Below are experts of layer 6 (counted from 0) of a mixture-of-experts language model. Rows are named router (the router's row for the expert), gate (a neuron's input weights, with its number), up (a neuron's input weights, with its number) and show model dimensions 0-255. Each number is 128 + 24 x the weight over its row's rms, rounded and kept within 0 to 255. Numbers have three digits each.
After each expert's rows: "mostly gets" lists some tokens that are sent to it at least half of the time. This comes from a sample of Wikipedia text that the model never trained on.

# expert 8
router:116142138140125138156162114161086131116140136134111169123136133196135170120071071142122118124090118111126118137142154146110150144154105106162142140121166150140122148143089126137134107143121155141120157137109113153169132112116137137097122157109110136150155132159166138093164168104152126121096129136126128122142182148105136129145130152121129128161116142167147186179109114175122139121161080182140130129130156167151154168155155135119152181117138124177127110186142131166145121076126118111129123113105117126137157111149175133154138177133138102146106147151131114160119134150142137101131110120159133132152122168143106155101130132160082116129115099114108073172141165125137137123122097132127087152165102124171148116114126097147097118103131112120153118161087173136145133170105133
gate1:118152124136114097165148119158118132175118103148105111114095130096070083146095152116106128086111130094108119134137143167132147111185122142187133134120159079149149144133106137125125138101143128136181141177108088148075114139142109142074095166114088128132150109146112134127129138150103129111145129150145078140185095161107130146155083120169107112093084128166126152124124113152134089172178154128079132133159079126145163127155146130141156131115159142145123158131111116144128097140145164157113109107127111156094122153138122140116160143078139084142130119151105100128125134122121097137106144140123101121109125146087141132107094157113132090135146098144181121134082130128138143127079109139136133094116136149113125134123156127097151128151152140132101116093133170109109107149126132
up1:118116104104104172155134139117123112115122123123160146138125115113146133116164108062159114195132093091117143143129121117149128122160106167143129126136122131134141156102136136180104164137100124097193130131139148122158132102130175140117108115118121116131122119155133153141143113124107111117123176130119100092109143141079108127136137156158122078117098180165117122166122131145122116148126126121082123146119074153126113138056139147062125142139125159134075139153180110152148124141131098110105174101133100129162118116113174153128076147190116135115146192149132096161130127160135088106149127126144143161142135116157122130153141172142088122124142149101140115118115145145096129123134126126121124118103128163115086137104097120119138153180130123151078112151123143122120159124102147
mostly gets: "ie", "ne", "ij", "che", "ley", "ø"

# expert 2
router:149127155144187047144189160132142137133144117087136147111107139153152122118117157146154143130119131100112089144118099128098129176148114102114148107153097150120135153143125112153127127151107141126113122091138144119137128142153140081134107150159148158150127158115103132093196160073137144124134139145170137108105119120178144134145155137094149089103109118126113142140145128111130143179098170155133130084148106103119162114116088127142117162145121088119165079079093108140129147119097158153146135152132121132137117119118134094124152158131118124076113143118090179129101135139075125081128113086134169126130144149117148074135117127119085158157106170147158118118122109098142114093131133152136119168118139104096122152145088155144140137113092130103123140125155121144153124118138159
gate17:164120121117148155122141114150115155121130117115144113138149162126134178149132128152150127122088136123145131086141127149114086158109138100084121127142129116124108143180104128115132145153131115105110128176094112113110147160130144179116106080116132149113137117086119139087139025088126129119157104118138117133128136132104119114133145089104118092121171134118127110155119112102133104087158136132126116142101090104141127112162143145107086174161134105090094116131194107153114121102154131150142148104134162087110134110181116137181159114135140101144112123112117173109178130144129104125169144157145148169121167127136143160117124113123154163127130098112145123117132196140118127152112172142126103074131107154153127156148144134153181130148137151137132111131110164115158114133172149
up17:123125138125142087111111138130112161112118138133128156065113173140160101152097135173159125160111135165126136113105111119156120098108083139146131121102126140084172143160106140105130127141105181133113166149120134122075107139133164106153149132143147146138098163116104106142092110111124150110076121123166118118108124135150134151136076135126148135080116119138171089106166161123132133080158118145095134122140143148145164142107164173099123112085089137139102127105139145139125150119099128190124186114118108142147155170144111136136118141133106155179139112102132096083067090115136116154109099119138133120130119092140130117208112107125167135130128121127131085121121134118142115106125106175128134173115135175117137136107146117129131114171104143125131138154156097134156120127089152
mostly gets: "″N", " by:", " (aged", " Coordinates:", " (age", "The"

# expert 7
router:139128123131098191148132076099101104140097130106140131145142125132137127160153091154119166117125158092141090112116101127076127144099122120154110120124157094152127164111113110112125121138095110103148116180139116122101146121145143142141155100152152115148145128125112116112085100127174113138140141124137115139134108130150143141101089145135168131133100113112140092065129159119078118181125111150150103110097144184172176108144071122109107122144130143164138147110135149098087144163097158124123170135111143173149099097075131127117098114121118111125158134135145143120144124099173125134116137106132124103113129152129127150145195124104102105116168132108148124171135089094092151145165140104107118149118130169134126123102139125135045110138136112137133164133144134123155152109137080
gate15:091087117155119134099108113133121130135132133170126125123115123122184109147155151129131082100113136131155100134125087123144149162150126119135155174130133130155134162101121116128188146095073179143140123080111141116160135164113099116152111100117097129112120130101140132150135101130099139104131117149140113124180154091147093086133121171120099132123121126091144190157111124132145146135120119119137140133175095137115157110128120127123177124165111132140081167143129113169141170137152139154120129160149156122121146131133155106154101123125085126092126145128158142126108160147137136115140114091155101119139066131135110101142145127154152142121141139144114114163137107109104155121105073114156142163113151165159104119091102158147138111123157163161159151145126178189171064110129120
up15:119151141157126137117123152135096125084133153103089112122126143077172131092106144151125111111158137154097129109134090133151126145106181123127157120142126125086120130147145117159115127166120105106114112095134135125125108098095085139136154106170128094117152153122122076093134164153124138144109143132083159139124088116145138109100137074152123127156102121108122156126141107186103146196142169101144128097158147169122135132124114149124098145177088100111115133122156171098156141131153165133136144154169158138098160142103127146108124117098111159110094090125139112074148112127131122146123155093069112122101146151114156136154182141164129107109164081137123097158107145138152081097106146167156104147129144099138115138162137106155153127135150134151100136107143129138120132130098146
mostly gets: " it", " It", " P", " N", " J", " M"

# expert 0
router:112130149137124158131087151112104091128146082096125163094165115105128124121069095118111137139155133146104149099087135130145075111123128141115117180124154142107150118126147154130143127099150166157136114127133148124162126063130137143166135129116174130112105124135134125118084165135140100119159132157112086105127112126127096094137116102120129172101132168111147148109120117130163161164148111108157096133128131107099164123192129156154149142116141117129147155154132141144107104159122104141133112128119155107081145164100133113094146124099131153144159097155191161116126142132093136103084142096104135171154085095122096123112129147102153098140093132122130103112117136135131067141154131154150109178145134135107150077138119109132072119126107112143116107148115131135117135083164181
gate0:149153148121172100135104127121151131067143163112115156114152116132146155138145091161092154154072151151130147067119131125115117108073145122117112126141094127091103117152115155117135141108140124105138158120134175081130143141139120111153134151122138098122117093129103150114130126139173121133149127171126142133108112125151095136118098074163132137111136113128141125144121102166096164145144132118143139108066144099128163149123124147125129139123101086142143135094107113153130180152153139145121112130131157157169112144117152138106100164108167112111121117120121131171135118132180090104115100132124147162134082074156156207108090102124138136155113142114101090103114113145146156146110172134133140087123119132073130095109132120132120101133154175154112128131142087127100101154153167
up0:107107157135176117121137100152108124123132125126131160091109092093174108087117129136104154137090118115102116099106134141154142121135083077131133097115174100137111124105137136093143131100136108142147113154112144148132152115149114141155102084113143115084123104118148085115125123140166109110167091116116145167132115124132098169190075100143172136126171110166118076118113116149114143114153119153135091107141173063097138141160082131130099097129125111163109109114124120125118148131163131159104091149132129139127128158138128152107141143156125112112139171083134134111117144116140134128053143111164159155094112128136144122137149133093129109126153141125132110145150081122157118084172138135141116168151106129068133121117115123179129153098161146164122141153116131145121138136113079
mostly gets: "00", " million", " six", " football", "50", " half"

# expert 10
router:169150118129102123153140128146139154110123162133173110138148125097126119163126133159159136128177130122113130098142134128141114086137126095094128101138150087127138141148153090122080139089181155117145154104153114148144145138093142116087106106119132123119108088106125107119108109153109123115118153137149146131133111130121134126112114180092120139160147156113092150167099133104132165113101131090154155205155103140140115107126134125141117162143130133121111157155083117163106147140089127142120105106105144104089098145135117114127132142126173140160142128117168174163072143130132139121139179118100123054152171158113158103084095147141111118112134123109114179128148134148094130142147119128107173082181118124149139177160127134127097112174130140162152128112121124175124148099110138
gate20:157130124130190074158125173103098146160118116141120162154144110096123075149147119115115124117149125117143120144166157104119135159106113139090110168130143124126126125081098134090148123176117139081109149118092145164096175160148078100143136152139130135143137161098118098129100147149119121121090150114132106070107098133135136152135106143127104155183115139129117121131172129114144101118109127116139123095123140146172155127118135084120153117130134162121146159129139111105076167136099147155168117148080098129122151117104143140153099122193156134177115111085092157100130128127153108110125114118116141137175154099150135155127128135120139112109126097107145162140103118139166136158152142118158082137100157172136139115125118080109161149110160108117135134165139113146138093123133086
up20:122145166158110139130122126117130142111136101139149158123121152118158155128104125129141137173123137176097103136103111128141124161193179088094098148140117079126108124133109169094175136164115107154116110133147154138120165174127113135111124132134110079113131162145106088127150119154170122161101129072102109146106135163085157129087140106134098124104113098067156148130098145108131125112184132117148149152126100133101112116111124106096151098133099037073129129126158117133145119081100124107099138148115138137134107120155148109110128112115132101090127124103127143135120127139124099143153108168161101129119134153121159121153127137191145111144163125118153127150107124174107134132081104118088148114090149095163112153151130138130124117159148122130152103128136125085151160120146127
mostly gets: "==", "===", " ==", " ===", "====", "==See"

# expert 9
router:107143106111178130120135156199108154136106129156195130155141124088149117137131062110141146148128109063149087123113131120142134156084119131149110133111150110129122103112152118106144136123119175123119112112129193138135117152113134137104130103168138116115111114118151132161140118131090128105112124120148135155129136109121102111141146085155120149130130126125137114139163113099159138135154126081136091117157112096120155169111131138170126095148102139074066134173097132115146114114183066084134147122110146132150100126155144115137108113114116175098123143098161147133163122176110096168106094145118145135117148102099118130131148066116155141107136189125114134116079148090117154139127137111130117091142121139115142100129108139147143103125105107132138139106152101128076118129152110
gate10:155133125109157151151105171141134111122131125137116120133154165182137124113128126134125092126106152154104151150131122122177131133124105131133155139140085153134133126070153157121126107150132116118133154146137137158145118128149085106099115151112127122092140122128119102127118124151174133128132084139102111109130147114145117148145145164098086142151122177099109138132148126138109190134126126127144162155100079137204141170144159148136089110063113145128125118135158173141149144145135110151138148114088120169126132090139170112090130118118158157068102165112133107139149078148112127132160128108074081089143079143107082120116090149102091124121142160126160093132115124149118142129176092122114126125124114139138117099108158154111115155074120081128106128104110140097132122100095111
up10:123125087125125150153148151165131152162124094095106137103130156115135153103153110150150122124123101156141107162150112167145150170118129125111117150142095123098182157152105089171150143127120148084166128131089114130153120143093169125101144122113134117111157156149150123114117119179162151129103098115128107156073106151151068149115130137138133077101138113161122120125157128190147142098119105116115137119141110086115140123097102137122126093119158119120111152141181094099141161136127157086125144153111107126127131122130129095108105147131106157168091143149098101126123143103160089128105133133133163144116141135108152104185110109163149100161147149140101164082123150137075173116112110140104140108124118131143157088111137122089081128149155135133147159139112145097108112120073149
mostly gets: "=", "|", " T", " D", " V", "-"

# expert 5
router:126119113137123126154076147140125098159153120069100153169103121121118136108133178128132141106159106156115180095136127111072104152110133108130148123113089155120106136112122153115143112161067092087093134112144122097145162158106128124146108118158131117108140138107085134191134153114160140109136138113048147108107120119116122119149087128113139113138105110141112145144146106199173095144119124132094146144114091142143122129142136147102103150136122164101077119078125144154158152179160107110125113091161124117117104092133153132111140126121114135155123090125079135098121103111167154102118117113151159126120124102119139117113119105121153157106144104131121120117157138187136136148101160116152159103133152106086128104149168146136092153127113158140148137130121140100125136154081108
gate24:115127137100149117152110111120177151137140107111123140138130173074138112143115173132144117083134143145118074108125135132137114160116125131117145123150126104166121130146130116167138090109117108123089165132149129170154122114119172092113126098185126137146197089136116087141095180123112103110119110116130143132127133175167136145092091128133093096106132117135100096135153130137113166162077137122129146149121165123145166104135142130139158172116092095160097111104104137118101135183114119137155137075088138151172117126053141123146132113082091146112137131160155138099148103132115118162131158126130119131092121098156117138140160139141111109137134153113130104176134103088110106128163130152144114169129167149078126134144128154139136128139098139096115125118125139096150140174142151
up24:113118109076137145104186169165161127115174123144134135120107133160116131119140135159113128140152125132127168078138143154141144117123139104127148112124120092129093143124132152096106105131134143144160168099125111103107120177154095152111147102139104128127121139124154158166160122175152163127174106111143154104139158110112131116161134126088144148132099109173112131127082155059155110124171142136125177133175108152137138115118125159139113173130162127102121124111131192162127131168123116155198168154114151168139104090131077129123123120134120107120124146120131144155132170176141100095139143139135131141152147201149120126066116153120120136108125150114112156128126126138111139137099113127098170149089114101110105113109134111105105139141134132103165113109104114141095110114101136
mostly gets: " that", " \"", " part", " due", " number", " top"

# expert 6
router:128113151145129127136164128097160095126097112144162132107108133132176114119053068121117125130108123107123136118127157138151112104111133173150146122148101102126182135132133110094140150115120187105139130102135128138131129132122112136115150144114153125127140149138179147136116091137113141128135122102137117132186133149118140124112110096106100142123106098119132111160109119103122107085131144135156134159116148123117134141150087129118136139063155140136115108156139107112129110114154156153089117104144164126203112105129123116148126107082091173139128124171110090123165130144147162118162150106121095127110090120122128105143117142113136080137104086138189141128102144108131163119137067088133125132140148156179138126189154122121141118074135130140086095104149118131174071094140156
gate1:092140118158141131164114135123112119118133145096139148155114137151133163142138084133129135152125110101119092151173150170108113145118108136078135125131139117130167130153119134102106113107118115153151146085168167128119160102102154118121137097170176113117150152140120083163188148112104144102150165122144141107163091125084134149141132126112095174118127151128142130127148148157134143164098139165129098121173136115049150109081121117144174070106123126114137146112131113153097122151124157137121154117133144077120125123125136096135125150124107084135137125128169090104161127201124117172146115187111154110141142142163098130128111135121101105103114126122164098145124126168137114093099115109098148114114134151115089118106113082134131108111126106074143108125129121091093127142101115
up1:099140164113154123115177136115164163070124103107136095136122147126116121088101117092102115145131117143118147097112158151161137121150123119122136135110112167102103123143126167198140128117176149114119127108104134177159118171171140145116102153167139111120133132132112129124133165119160146111146175133122102158141142159130104173085133136122088142132121116136148139141168142127135096116114131144156154151126103120106098134136111126109137156123136153104071103120121136137159132123141143180201129113163124152109130129141113110108112168101156143086139132148129117163180124100117132127154155106124088118127144108114163142114103150139118126087093073097114161127113132123138142138080109158175116112111135085104112103205154127127121112136117139102184134135160138076107116120117146
mostly gets: " York", " City", "ina", "io", " won", "ara"